Experts of a small language model.
Experts: 40 experts in each of 5 layers, 224 GELU neurons an expert, a shared expert of 384 neurons.
Below are experts of layer 7 (counted from 0) of a mixture-of-experts language model. Rows are named router (the router's row for the expert), up (a neuron's input weights, with its number), down (a neuron's output weights, with its number) and show model dimensions 192-239. Each number is 500 + 40 x the weight over its row's rms, rounded and kept within 0 to 999. Numbers have three digits each.
After each expert's rows: a language model's description of what the expert responds to. This comes from a sample of Wikipedia text that the model never trained on.

# expert 36
router:455508503570505565503516484448532507520482490488446507512550481463541480544446490504490516480429509483505566476472456447510547525533496478552465
up0:511524508536535471541539510492586427524477512551458492529524484566474443552520494456497517459480487496460507492449484503481442492497555573441482
down0:546450560484511468504481467553523461531507508508518439544526491540562491503495426567565436522496531445477519462511521516465508517530537443473557
up1:488498549543482522468508532493486524493512535491483532438479441525569474524569499435494538498494479515584486486434492565469561500562495436447528
down1:461544504355453552448480492531546446498481511484500434489528548476435457449496413470553498477490500513556600495518479479482550525523526509497497
up2:461480499477505474484457437510519537442450496528597513530525535542505542463524504476558486499441515493518476472489529564491504465503522481492510
down2:519487518480418500539459515481528493527478518494445497499494541506426580473460529478541485488484488505483525472484504475501572423490510494518527
It responds to: Articles, its, has and contains in physical descriptions of buildings, organisms or places, such as its inner side, has four lights.

# expert 19
router:491453506492528499464524505519534516486470517532520451553505495493511513476509479481493473527491481502547462486491495589491497469407498463444498
up0:515532508502471458481536549448479557500547449500532520464450427513465575553533495505547485554484503537509600495506553481551458554520489563535523
down0:517487480527556477479507517523529492517509484503538510504530399510563470545545569477544552404572518491490473425444521508497452475541463538460475
up1:529505574489542458491526485521532517444415471495470548536455488468524476539504527502543464470503485505523518583427611512497508510526524438499560
down1:461511512396548470600460458503474515510478501487510553481455532427490519526471417462556524531549465531567558515501492506464494526482472430513568
up2:443448521546511466455502506487506456490515556494569525603508467469472587624531505514494476499481540515596487490558527529518526580464494468507468
down2:465462556555451504539455481460584425507528519459439476503430435458446441547535490477494465480553451438475514530447477503517446444537508507461492
It responds to: Byte pieces of Thai, Chinese, Cyrillic and accented letters, plus single letters and digits inside foreign names, formulas and chemical strings.

# expert 37
router:478476483465495506485569542522492430535495480506488513472491459437544537552452479403563531568565436512515511475509501501579482477455443486535497
up0:461553463506537485537476521492560461438452523458401554463524460496502404507500503555491467548479521475439494515526443506544552475499453439492546
down0:496524548481419496504537530506502520483491476501492494592576455505417489496511529412497514550501490493460444510547498436422495472472455492564528
up1:484489514505539469546518433528502448466436497462474513504459535470441525528474527439495553497495484416504507477442519506572536511519465426529476
down1:480490505545478541566510467536459492404465539562542552539492523500587546534550469520464442504516606627519477473548491473509500472456496479425515
up2:510532509439532482505500506441490536435556436439578528482483516432506498515570498545496528480508512517540453518574567474532546503480491513481507
down2:466523418493595476494459488557500494526550484523501547503536528500472513498435509518500466466478528538550518438458479508504489425579511496525448
It responds to: A lone capital letter that begins a proper name or acronym in lists and tables: C(yrille), K(ōmyō-ji), B(NPP), R(NK).

# expert 27
router:496518503499507559453468541490544462509538469538461471535514464449565551541486456483534427514543479547485514469523460536516522535437443471518509
up0:545501477482460486458493432499498507511428566516446448512513538513490452468476514514465510516445501507492540517531480471563536442506495488496490
down0:488463476517564522419504455507430514472444470486579493461493527509502440483490504492472469517542475420523451540469506519497521447511471542480501
up1:474521433510474462507501505607453543503473515422549460506459529450442492473436512533539532560499529510565486435465438509531385506519544527547532
down1:458614478489468486504505502487486552506536512525478508550470530548517464499520560515478476460535554502523587470483455558450554499490486559450472
up2:503470523471394499434492464489482488445516461437394512525471448512472510474456519547600560553478510505401476506553508519588534579511531574548492
down2:476527487527544484418494508553484533517511520522462503502520526472485482545503497495474475525503530470516563518567500462528487607471505539472492
It responds to: Year digit prefixes like 201, 199, 193 before the final digit in dates and tables; also the word start com (comment, compromise, commune).

# expert 20
router:544481545516476543493484512495579443577519523576393516562551473486483546573535461412530483475535493509445573544479489463626569524457493533521457
up0:533493513549460483495478439510535435511471467498469516553495451479519536475526510460511566525512546537428477551485464458562488540483539480498513
down0:550511518469580504509469509529494528424561421461466421506566555512466512472504568524546571532514551420517504521430428536476498487428592489543553
up1:491466483455568483510475423541473477465489529549526544436448434562504446549503511508502508467483536497490414532461459512381510487597539479478523
down1:513531558549513488508490530471427529487545489510572473541504484532550504482539487521433527482392496454486508464501505455462462557471493434528456
up2:539459484553494441524545431451402414535509502505498479556456416514541428481529515559487488531525504444485436491468552520500459503521516521524534
down2:470540501493495508512520494400470432443513515445483477547502460491465406460482440521482545541512502564456504516509488482512458453469527520504424
It responds to: The word on before dates in release, launch or match reports, plus On, released, announced, and table separators.

# expert 9
router:493508558494412452530507465488441494515456506545519499532493479547482476439528478508529488570513456581525517563496477521576467558499472487557511
up0:568529543505479465471516462466478490472488533516551514520522531544453474498546522544514488513511491484542485506549523532510495534492515486518520
down0:511484487512491399458480434506460489449466467541435519510496531477477465438538432519499550534459490534556505569492468472521445550439498438478493
up1:479506471525451431513453500625546509458522461421467548401461466411485543539462519545503539546477447436532463529469420548484507580494470545449521
down1:389441539537480501502523457519541465426519468449487514490512468466460584482444565541532460500538500486528449493578464442451534524488504538505541
up2:592560507427457539446488490536574508545438543518454513491516491500436525441483504499511582499432485473507475490574505526561536515532503458484461
down2:536566514469412563509471549523470471527465480472512461537533509409484573506453587487509492523538527522511478518568516524522523504480520536579452
It responds to: Articles, prepositions, commas and opening parentheses or quotes, plus period adjectives in history and language text: ancient, century, Latin, traditional.

# expert 29
router:478509505449506511502479507443512534513460471520485436533499450456524515474418468483539490532525519530432545525536463508510527607434475512548506
up0:509554507536434495506509476534613482491441480532502481490478523559493459461499507548443471496522480529475440407473492544446451462526509480476498
down0:472503553454579483486497474539541454500540533453468427523540490513503470492590576483460536460506519441489500442512466481527535473440506554470494
up1:509492478511553486501526521498527501508490590490519496517489437530462566434541541493479521485430530544433532569481467520480389550468450531515506
down1:444556564497492462387525512577457429502449518457521477508456476440486509448491497494522492463525442481544561485489477495501540536505491483522371
up2:491481560524523521591491480531545548525491481529504476469550510535536500541440529484455478419394442460440486522419458465496485466549492438513486
down2:548482498408604507476489430510544498470507476415473430474479461451556476526497509493481497499464565520576502500493443517512532490446484492516485
It responds to: Word-initial Latin prefixes (con-stitute, dis-, tran-), month starts like Mar, Jun, and years or prepositions in date phrases.

# expert 26
router:566520514507545536455509530491525475499561500557538515546541528423506518578472463471553444456556480524531462481538491430458528543473533440557478
up0:548420491515508507512477466546452504462456543553534484483554506537473503519495518541540547451461408516532510531516476466522528534533504478560561
down0:533488422591462459522462584475490396527481537526509510539463521496516521487590491506557502458498457448530457512528518515441525558467515445464498
up1:523460441496515511489476511471449582527547483470573486472489506548487487490524514477550415500414582458459513489478459526487486633513567499454542
down1:537407486524523523483472440499509494504513472555548447511482482522510473449493472520428520525461470509547481481511508474478475523519474440451551
up2:523494431554516551519483522471499461416483550495540536495447498443497508472507520520511421472472446516492498535434501489529444455536478483501492
down2:516516512510463543483514534541464461517446458514465483455486604575453498559567491485522443485568505529444452507518539450515507511543557445446562
It responds to: Pieces containing f at word start or inside, such as f in fossils, food and faith, and def, ref and if; also table line breaks.

# expert 7
router:513551427432515494532465529494517440530402537488523490502508452506457548492542484482461466431555459501547421424455500566514507467501517498458541
up0:516472559455435474532493542508504477469539518468619479513542502523477465487539514445549562533538482493480542519488504399442468530514464551576489
down0:456431479473472473493490397477577420475486510531466512470508454420596463496554451458521474476504499476507492571500552494449424453498435499579559
up1:460559525542476525482393463429478466494550499473414558517447526478518467469536509503537540448554543494455541548478551471562562505458455482518493
down1:445511525478543522479492552551540477536496567491523444481468491460523467470518455474514496491517483586519483469565487528497503458444552480507576
up2:443476463493524558470538509473557517476499513489438485467537500478568545542456510481479592497422543461517524520485451430488468474422464444484418
down2:566478466480503479414489525553491435559520496552484489510515461494534464555509484552506454466429432494548444527483509540496456494435533604486433
It responds to: Sentence-ending periods, paragraph breaks, heading markers and table pipes, plus title words in song lists such as My, You, Love.

# expert 1
router:495523485444569562577517527453483519517542485458482458480548477500501506463427479472500461459470474483510552476531468513474500470470418441531534
up0:525470452462489555503453499519521454421454453499517514511502532584494577447511524543520527450447566474488606505534468524530522513527436465397530
down0:517496433491445517503522489456573487514493445544491537515509525568515495519465372541507556470505507524470526504441454475511529561538530445498531
up1:449583558385463583502485508499483550551491462470473457512561488502508459436520497495519484513529500502526459535580533440515553433487420471551551
down1:556504541567563479514492506546497445456551478463496509601444539491528528523492559503488480463476487556445469449494466454519456454482517501478514
up2:485461535504439484529500489526544588549484499537487557536548542495474516530493544538561437463477472505507514491447519491547494431479475511481504
down2:502471530474440509564498525469514512540514432535525530559591550531515495517532451497455488454491481513501592509520483430533456481589443420524503
It responds to: Final pieces that complete a word, often before punctuation: inflections like -s, -ed, -ly, -ing, and last digits of years (194-2).

# expert 32
router:576447477501493468458550489422508477495540469556480499496554505550458549433514487476492483523469499502515461503573494438463482435473465503536524
up0:432433512488477545534489468474506483480462463493532485444539499454478459520404516414481533451486509540551526499531535474435543482446459486461517
down0:529490529517481466504499555572548552500537485493555586509481525469451420459467386547520509477422509463478517567523473493473507472482534534502504
up1:501585525474483531513467474499544523508438503442497403475490492474488489519471506492505475505512469425489460526433490474427465510522535456506473
down1:452503586511431508487512485531480483508541518515513500500509492458551427488580467520498531522496453489505466496478504538509490532520527481506413
up2:521494532560478474516473453547506509486453508531483486517556490482561505511482501476596498533481457596524511539497509476532495492521504564537499
down2:438543367481463556490521463543441529556555485496551514508526549496548471436446426543512479523496516556504546494443521508483483530570507526609486
It responds to: Dash bullets starting lines in infobox-style lists, heading marks, and office or award words such as appointed, Deputy, Chief, Best.

# expert 23
router:557447426430450515531500486518553573559545459493436503443451506420526446512423478468559446467473523489534517492513503437469533571501477449501521
up0:450539503506572451452418524537492508530509536467414483540428487533454487461497513453515514530557474484531422523507545525545461559473439524589502
down0:547452450493509452469533460459536516516481445540497463476567539442478487514451386487507479515534438534531537514431512443582482523470450504472555
up1:502486509470527514507517448526533519552447604499522476477480531521459501503479517513543453391543514529471568481521508522500432466487528503396511
down1:459496493425544510521428510502489490534541529559433534462525554525508494475485468520522494505467414491489572475540487480421430490536520588586519
up2:563536461473542475442453549464498471530454512485463478491486499557429494495517516501518477513513512504602489481507573545411522547434468451414501
down2:454540511491459539447492572479489516462499468532515437528558500469445536492459439497450478480526398490514532528500565533520482571494525491526451
It responds to: Function words before a noun phrase, chiefly the, in, to, of, across, against; also pipes before country names in tables.

# expert 33
router:496438454477480555511490577425546504549502536523465574462558469563572541554482499533477505529510536515514497534518451438576538561529556571539495
up0:526539575504452559488468480524477500494466469469535572419490485541550449454399510542497465546536470578504489549502530518417496500475442539533511
down0:446558575429538527450515447477469492505509537562426531540492468473567518549456464580506484480531572452399429473444457506521529463474508511432402
up1:593512499503514517509517548500504465567394510506471538473546538534498468516438517455515523550525471517512513440477505514464511536497536541510623
down1:446506505485477403467488466510508522512525555508444553518502511448498554474483475446597506444467483489479494462519560580471468450538510492526554
up2:460465503471544509440556495498455471444459465514465535509453547430470490509430503487528581444523464522475529496493506471504577480461496566469490
down2:517438481470351483534450603528545495494520422463542465577442500490543521483542481488497562581497540565503482435465455448537480542498568562548536
It responds to: Opening syllables of personal names and surnames, often Arabic or South Asian: Al(ito), Rah(il), Wal(ker), Ash, Mah, Har.

# expert 12
router:466563440483538565500553519454551466529421459533486476505540496456537563488498466481548494464539442589550493480535488533478523554450469434558453
up0:501422517504439546464522533552498568463484471549488534515494484411513529454532515503528450526603462539538511520506502469483559474518479439524520
down0:491531501486491526476570453450497485427443397501578494438473532475459503494501572457523520490455470487500542466528543484485576487483478533567504
up1:525484524477475577565547417492514448548543451448447474520445405483465558490505512542498515556518505522522577478478438547500526451464481489500584
down1:530493507421521565512552525501457433495438427421463478602571463569505533555501499473480472447468491601550511424525529501512442511478486543475443
up2:495473491470461525530519497495527461512415557505556484527484448511482450544506520549509443518491487506407531518440543449448457397489498517508533
down2:494539441522468501574508484521545493433507585540499514489495501528511471509501539480505523482458483572506447508495510455484524425510506465454526
It responds to: Verb stems cut before endings (fe-els, mod, increas, conclud) and numbers, units, percent signs and pipes in data tables.

# expert 2
router:514488456455552524533547556492499457541436475509459480557544478480448493503479471519590461509490466452515550508551489517519542509447523500504491
up0:443506521503503537560498510559407522551529492556525486531494457494538563518510520513498494487534535513545515447525460472435518493495465482600465
down0:546527451469425495525526467479506453514541493573446483532449477467432478553518543537502537507553516457505424482493520476516567508464585558502454
up1:474530501508472480492490449501540577498452491453460515580604464496532566527519502448515453507526517430489542501503547472436476400504488493530481
down1:540417453451522431464529493498496453521504496580485455445470504497498493484464520620530501554509448430556459509513496528561525547523449521506565
up2:498624508490496456442475464528463493510483479518536515454504625496511499563514512501540518512536464474492560499576534470515511577555519561591505
down2:532497506497546498444494511504533505461532547598543546517466495467499528566462414457491489570490432546439602478547486443519511587530523527554533
It responds to: Punctuation and separators inside number-heavy tables, mostly cell bars and decimal points in vote counts and percentages, such as 3.03% and 44.21%.

# expert 22
router:533572449601531576520487534435558463495518446523453489528477505504547549481544515484526422490498486534502529472508488459534566482509525504501511
up0:479485536460497477483588398510640478548528495457503560465532434526484561582530495450497489532488501475514530418524513503496422527518518435548471
down0:484529492499484550496441507545511417553560513443553468458490556499488516465444508496461499565454542484436497415486479529460489547519431521448505
up1:481522518483477476447441412497488511557510428478478561410593509465532494533475492500536509503460457497479475510438460508482483543568515493456519
down1:549503505526524503486518472450508500520458482456533522518457493471466528500462443551447449554495536465508531479442511530498478519572462554439520
up2:499508473505499492586545454500523559490446522516547514473447531526475482456445529495457553518469446531459497473534514520485411433454476503476524
down2:548483541449490476490590482463480445463485435492531466491462473488510483483618412540485527471537500495451504542496486454488517525448605548518521
It responds to: Opening letter or consonant cluster of a word split into pieces, such as S in Sleeps, h in hole, and tr, bl, fl, cl.